Weights of a small mixture-of-experts language model, trained from scratch on English Wikipedia: a softmax router.
Below are experts of layer 9 (counted from 0) of a mixture-of-experts language model. Rows are named gate (a neuron's input weights, with its number), up (a neuron's input weights, with its number) and show model dimensions 128-255. Each number is 200 + 20 x the weight over its row's rms, rounded and kept within 0 to 999.
Before each expert's rows: "comes after" lists some tokens at least twice as common just before its tokens as in all text. This comes from a sample of Wikipedia text that the model never trained on. Tokens count by the router's weight.

# expert 43
comes after: "1", "2", " ", "3", "0", "4"
gate0,236,212,189,251,175,175,190,191,232,233,173,190,191,255,212,171,197,181,205,219,207,166,173,193,226,235,170,180,182,219,197,195,173,216,224,190,184,195,173,188,213,169,193,200,169,188,217,217,213,243,208,197,201,190,193,177,163,220,184,218,225,186,182,184,183,196,215,174,232,191,179,160,190,187,213,222,188,201,152,214,200,222,217,184,210,229,180,204,190,204,198,205,212,171,187,181,212,211,201,219,187,213,214,167,182,192,206,202,171,227,206,203,207,199,209,189,194,182,195,193,192,193,213,199,203,197,209,180
up0,204,211,192,212,169,187,201,166,223,208,202,211,197,209,197,192,207,175,207,205,188,191,205,189,229,170,188,205,170,209,210,190,146,195,227,184,195,225,160,175,240,187,196,164,214,197,195,208,201,201,194,209,215,165,220,214,197,177,220,222,209,249,181,160,190,205,198,190,222,177,196,185,211,200,196,231,169,202,154,212,192,192,199,179,230,208,202,233,218,191,202,207,180,212,209,212,220,189,182,214,194,205,231,186,196,195,180,193,208,197,204,215,214,210,190,245,194,181,205,191,212,215,174,208,175,204,228,173
gate1,212,240,177,179,197,202,182,199,205,168,227,191,175,201,234,206,213,181,190,203,207,199,198,220,177,193,195,203,186,179,206,202,209,194,198,218,214,219,219,225,180,164,182,215,187,215,196,189,193,172,199,172,230,170,213,194,210,205,223,180,204,186,147,197,213,188,224,227,158,207,190,207,224,182,198,203,192,238,190,214,186,204,212,200,211,218,195,175,206,185,181,250,217,253,233,215,166,164,173,220,203,236,192,203,201,225,214,182,196,209,186,230,207,169,198,184,216,199,180,227,210,188,177,245,158,199,211,194
up1,202,192,222,194,194,189,188,205,194,192,209,194,208,163,189,220,194,208,203,220,235,211,200,204,171,222,234,197,216,184,192,162,178,216,229,209,216,171,197,175,199,181,200,194,173,180,198,224,212,200,201,189,170,225,188,186,185,212,208,218,247,184,192,204,176,204,182,188,234,180,186,186,188,205,206,173,220,208,220,220,228,168,187,219,221,190,190,204,236,209,210,205,176,197,179,186,207,197,210,198,215,196,160,199,207,236,181,220,193,185,228,201,191,235,229,195,196,200,195,217,227,197,194,169,216,201,203,217
gate2,215,199,207,183,202,175,220,190,223,208,189,180,208,209,210,187,187,207,214,161,194,194,195,175,223,188,189,209,206,195,240,210,184,187,168,160,212,226,189,173,205,192,201,189,219,167,208,194,183,198,202,218,161,204,244,159,217,200,204,204,192,218,197,215,140,201,176,182,203,241,187,208,178,185,238,214,220,176,210,180,215,191,212,194,192,229,189,212,244,210,170,228,210,199,227,181,195,199,234,188,190,211,201,221,199,172,218,178,205,195,200,202,206,206,203,267,181,207,234,188,184,185,190,205,182,222,198,203
up2,175,181,180,174,206,200,204,196,200,212,231,217,209,237,200,219,203,198,213,198,179,202,199,195,226,179,209,216,208,194,196,176,239,158,176,194,182,196,199,191,223,216,203,220,217,234,205,199,154,261,206,223,203,161,218,155,196,212,196,175,229,230,227,202,172,193,177,219,203,234,188,201,202,210,210,145,195,182,212,180,191,235,196,207,211,196,212,188,182,193,213,182,189,183,215,211,198,169,201,191,211,214,194,228,202,217,191,221,217,207,226,205,208,186,170,204,214,180,173,186,220,159,202,189,191,186,225,182
gate3,214,213,199,177,208,188,188,211,234,187,185,188,214,209,237,192,218,196,188,200,252,204,167,190,184,214,183,182,185,184,220,193,178,186,203,190,215,218,228,230,239,190,223,186,204,212,201,171,204,182,171,187,203,179,195,196,229,203,199,273,202,188,192,205,208,184,185,202,202,168,180,208,205,203,230,188,175,201,215,184,154,213,189,214,190,215,211,202,234,197,201,213,202,193,239,175,247,184,173,204,186,217,189,163,192,181,216,177,159,226,200,243,190,215,193,201,222,154,194,180,176,190,187,205,179,167,200,217
up3,215,198,174,248,229,186,219,193,222,223,185,192,196,205,188,213,209,184,169,191,197,162,182,177,217,186,188,205,196,175,194,223,195,189,200,186,214,225,197,222,218,215,197,209,216,210,211,203,163,179,250,206,203,188,201,229,213,175,167,207,158,223,215,214,186,204,185,174,212,168,204,198,204,154,195,180,212,199,193,194,194,228,190,172,193,238,202,199,196,219,210,183,202,239,194,186,194,194,184,204,190,179,202,204,185,195,201,185,180,216,191,216,200,249,172,212,192,207,245,224,190,211,207,189,234,215,237,216

# expert 32
comes after: " the", ",", ":", " of", "|", "-"
gate11,201,225,213,150,169,210,184,207,204,244,192,204,180,244,213,214,226,207,213,170,199,208,179,210,195,199,187,223,195,205,229,177,184,196,188,178,190,225,213,247,200,219,216,190,196,193,222,211,177,203,198,204,195,178,214,160,201,173,198,196,231,197,196,214,201,167,208,170,174,202,221,225,184,199,217,220,176,198,199,194,227,178,231,193,194,190,200,248,204,219,195,211,228,188,187,208,221,175,189,204,201,185,219,234,187,228,183,209,184,180,225,190,178,219,217,158,182,222,217,207,210,185,222,224,179,186,183,203
up11,232,199,233,180,212,206,215,198,182,183,214,171,205,179,196,210,220,225,174,202,222,206,229,214,204,193,192,181,185,199,232,193,181,212,209,227,241,228,192,198,178,206,212,185,223,215,235,231,189,201,232,235,192,210,181,171,209,208,214,206,161,197,218,185,150,183,207,197,186,193,200,211,193,239,185,195,213,207,214,201,210,166,184,202,174,202,199,168,220,224,220,177,198,192,201,211,231,222,193,208,192,224,219,203,209,253,161,206,172,215,216,206,193,228,200,178,184,209,244,203,249,199,209,218,211,196,236,210
gate12,214,227,218,164,173,179,195,207,173,242,197,190,187,187,204,165,210,179,206,223,227,197,173,170,206,196,221,228,215,184,228,199,234,212,212,242,192,201,230,217,173,192,153,201,204,174,209,212,207,208,195,197,186,189,175,197,208,228,223,195,198,212,204,225,193,179,224,195,193,196,198,194,187,195,225,227,203,225,193,225,157,213,191,231,214,206,160,230,184,165,185,204,218,190,237,196,203,241,195,200,181,208,206,156,197,195,187,210,194,185,188,192,197,199,202,199,179,195,190,223,193,214,195,188,216,221,216,187
up12,208,194,177,201,159,177,181,198,178,190,186,201,168,219,216,198,210,192,186,207,178,205,171,204,213,178,165,234,202,173,218,181,196,219,219,199,209,239,179,192,202,206,203,173,176,198,195,248,197,213,216,214,206,209,201,189,188,230,272,196,201,222,221,210,214,190,191,239,188,192,189,207,203,184,185,220,224,236,169,194,208,209,182,215,169,209,158,211,211,213,203,204,163,175,208,223,204,197,209,191,199,212,219,181,197,189,202,194,193,184,224,203,234,193,184,221,187,202,164,225,191,195,171,197,204,212,212,195
gate13,201,211,206,191,159,184,205,212,203,187,233,152,189,215,196,144,207,195,194,198,228,210,170,212,207,193,209,247,186,198,243,173,184,214,219,222,187,244,184,237,168,174,156,194,179,183,198,220,186,220,214,216,211,194,201,186,214,213,215,228,217,207,185,179,174,180,236,200,202,196,187,176,201,187,202,192,236,228,167,218,213,220,184,209,211,202,185,197,219,228,178,224,239,189,217,192,185,220,205,228,186,214,221,197,197,213,186,172,207,215,208,204,204,225,176,190,197,185,202,192,211,200,174,218,187,224,203,166
up13,214,209,193,221,212,187,170,208,170,220,167,214,169,200,198,207,216,201,158,218,173,194,194,179,198,183,225,213,195,196,227,209,177,228,211,232,196,232,179,199,182,186,187,220,195,206,170,168,213,214,212,232,214,229,156,219,191,216,195,214,169,197,176,166,174,191,254,194,199,210,165,188,221,203,192,235,186,205,195,198,224,190,234,209,174,233,221,241,171,186,215,189,198,195,198,211,192,205,184,196,199,184,185,204,176,244,194,194,186,193,186,216,213,213,224,182,213,179,197,197,198,214,175,208,190,228,221,212
gate14,223,202,209,210,206,191,171,230,200,221,219,197,224,192,228,200,197,194,195,191,223,189,204,183,213,212,205,196,216,195,190,205,225,194,162,188,260,224,227,280,169,168,167,222,201,191,200,174,189,186,143,183,168,222,196,176,211,214,193,207,205,202,184,191,186,175,182,154,198,212,243,174,170,166,216,184,176,200,206,194,211,183,200,177,217,178,213,190,199,173,177,255,201,198,207,176,171,215,194,197,203,212,181,218,186,213,181,197,156,166,202,160,196,168,204,198,196,199,203,180,219,207,213,226,223,218,171,181
up14,190,186,228,189,193,241,171,242,222,197,224,178,225,142,195,215,199,184,204,203,192,176,215,155,180,199,189,165,206,228,211,178,199,218,178,174,204,183,241,222,224,169,182,214,203,202,216,176,170,143,205,164,212,189,173,227,221,195,165,232,201,187,210,211,195,196,189,194,186,227,208,213,194,178,240,189,173,203,222,165,205,183,223,209,181,194,231,206,178,200,199,214,216,218,191,194,188,203,186,229,200,196,189,205,202,267,188,200,180,172,193,190,205,177,215,189,220,180,184,222,225,189,237,184,201,176,188,184

# expert 2
comes after: "0", "1", "9", "2", "8", "7"
gate0,193,239,192,200,133,177,204,190,205,198,201,222,229,230,219,210,221,214,210,210,197,198,209,229,200,193,174,203,193,211,172,211,179,181,197,207,187,188,182,232,201,171,210,168,210,177,167,166,201,178,149,210,166,189,190,208,246,196,226,209,215,181,185,204,191,195,170,211,222,210,205,206,205,199,199,184,185,195,211,225,180,230,168,189,232,203,166,194,213,211,171,235,207,210,210,203,184,187,196,201,200,182,210,170,214,172,214,208,181,196,228,208,216,177,241,230,197,223,199,236,224,260,181,198,183,215,231,237
up0,194,207,179,198,185,192,177,183,187,219,220,235,224,206,188,208,232,182,152,174,246,180,256,204,219,192,240,190,214,245,206,187,189,180,186,221,201,232,206,206,206,200,202,188,192,195,213,205,188,205,173,204,174,188,201,175,190,202,188,212,211,227,192,181,185,206,173,190,193,210,199,213,216,174,186,191,202,197,155,181,181,181,172,206,197,202,187,197,215,196,201,200,207,212,204,228,200,223,231,172,191,198,201,196,201,153,222,213,176,190,205,214,198,197,209,221,187,202,193,210,226,203,169,201,169,182,192,193
gate1,225,155,208,198,215,183,203,195,209,186,204,199,179,234,218,183,185,242,223,223,162,214,188,220,209,180,229,231,174,235,240,221,201,211,190,157,187,201,225,201,209,232,202,226,214,201,201,214,192,228,198,220,162,181,187,202,226,208,190,195,263,194,201,222,214,195,214,182,205,211,209,199,222,191,213,226,208,218,228,186,206,229,198,207,192,206,228,214,200,209,193,196,217,240,207,174,193,192,173,198,207,193,214,182,237,167,207,186,238,203,208,190,198,220,229,178,207,221,205,221,224,218,191,187,198,193,206,240
up1,204,201,179,165,187,267,194,195,210,191,191,211,190,210,175,218,193,229,225,211,220,163,189,158,218,199,207,161,207,205,157,196,184,214,199,198,184,216,218,190,226,182,237,225,220,195,193,181,195,194,201,212,176,222,197,206,213,201,162,173,189,223,193,210,191,202,230,193,221,195,218,185,223,225,180,208,229,204,169,201,218,197,236,194,183,214,223,205,140,219,219,193,201,184,197,217,192,212,230,210,166,221,187,205,190,186,193,179,233,184,169,189,182,202,175,179,221,205,204,202,203,212,190,218,213,176,201,182
gate2,181,234,186,173,170,185,196,216,216,198,208,211,203,206,226,154,180,205,232,212,202,218,184,230,200,189,201,174,224,184,201,194,182,163,170,224,203,210,190,213,218,179,208,225,205,211,179,208,217,218,175,196,194,198,180,203,218,204,202,185,204,203,218,229,179,171,164,224,190,212,225,225,246,234,216,226,221,210,200,227,231,215,210,201,185,173,202,237,240,198,181,211,199,216,205,165,206,208,217,213,204,217,190,197,201,193,195,211,197,216,212,203,178,212,185,207,200,198,202,184,205,183,231,158,185,215,222,208
up2,222,206,209,181,197,220,195,208,216,223,235,225,163,176,201,199,235,167,190,193,214,206,211,227,195,242,212,213,185,204,180,175,167,232,227,213,191,241,218,233,186,186,180,195,189,193,213,209,196,195,214,207,245,215,210,198,212,183,160,203,180,177,186,211,210,207,202,225,199,202,189,225,201,213,193,199,148,216,179,195,207,192,177,187,215,188,226,209,161,199,173,189,213,177,218,225,175,208,182,191,176,198,185,195,223,213,239,187,207,177,237,209,199,169,197,192,182,185,209,194,204,209,218,223,209,182,186,181
gate3,190,201,211,190,214,188,205,193,217,186,209,179,190,180,169,169,198,199,219,209,189,238,203,231,215,244,190,250,186,192,219,180,195,213,233,169,191,233,208,218,215,208,220,184,189,194,204,224,218,224,199,194,217,203,178,210,185,171,169,192,244,152,187,198,213,177,169,194,192,222,200,207,171,215,213,207,159,198,215,181,186,214,201,205,210,184,182,185,163,202,199,203,179,177,204,210,189,177,188,217,219,205,204,221,213,198,211,201,187,199,187,218,174,175,184,166,192,189,190,171,215,202,239,248,218,195,203,244
up3,202,167,219,250,172,190,197,219,218,167,171,197,177,221,202,205,192,162,194,198,201,196,172,180,192,196,206,185,184,210,174,195,218,237,199,198,234,206,213,208,218,218,187,207,171,171,178,222,195,194,175,192,216,160,229,199,211,192,219,249,211,194,199,225,194,183,211,246,182,175,185,176,177,170,190,166,187,202,235,184,195,223,216,212,192,248,205,207,185,211,207,202,228,218,225,175,205,205,231,213,201,187,211,193,220,186,142,186,198,176,200,166,220,212,216,205,206,225,188,222,237,195,184,179,208,183,183,208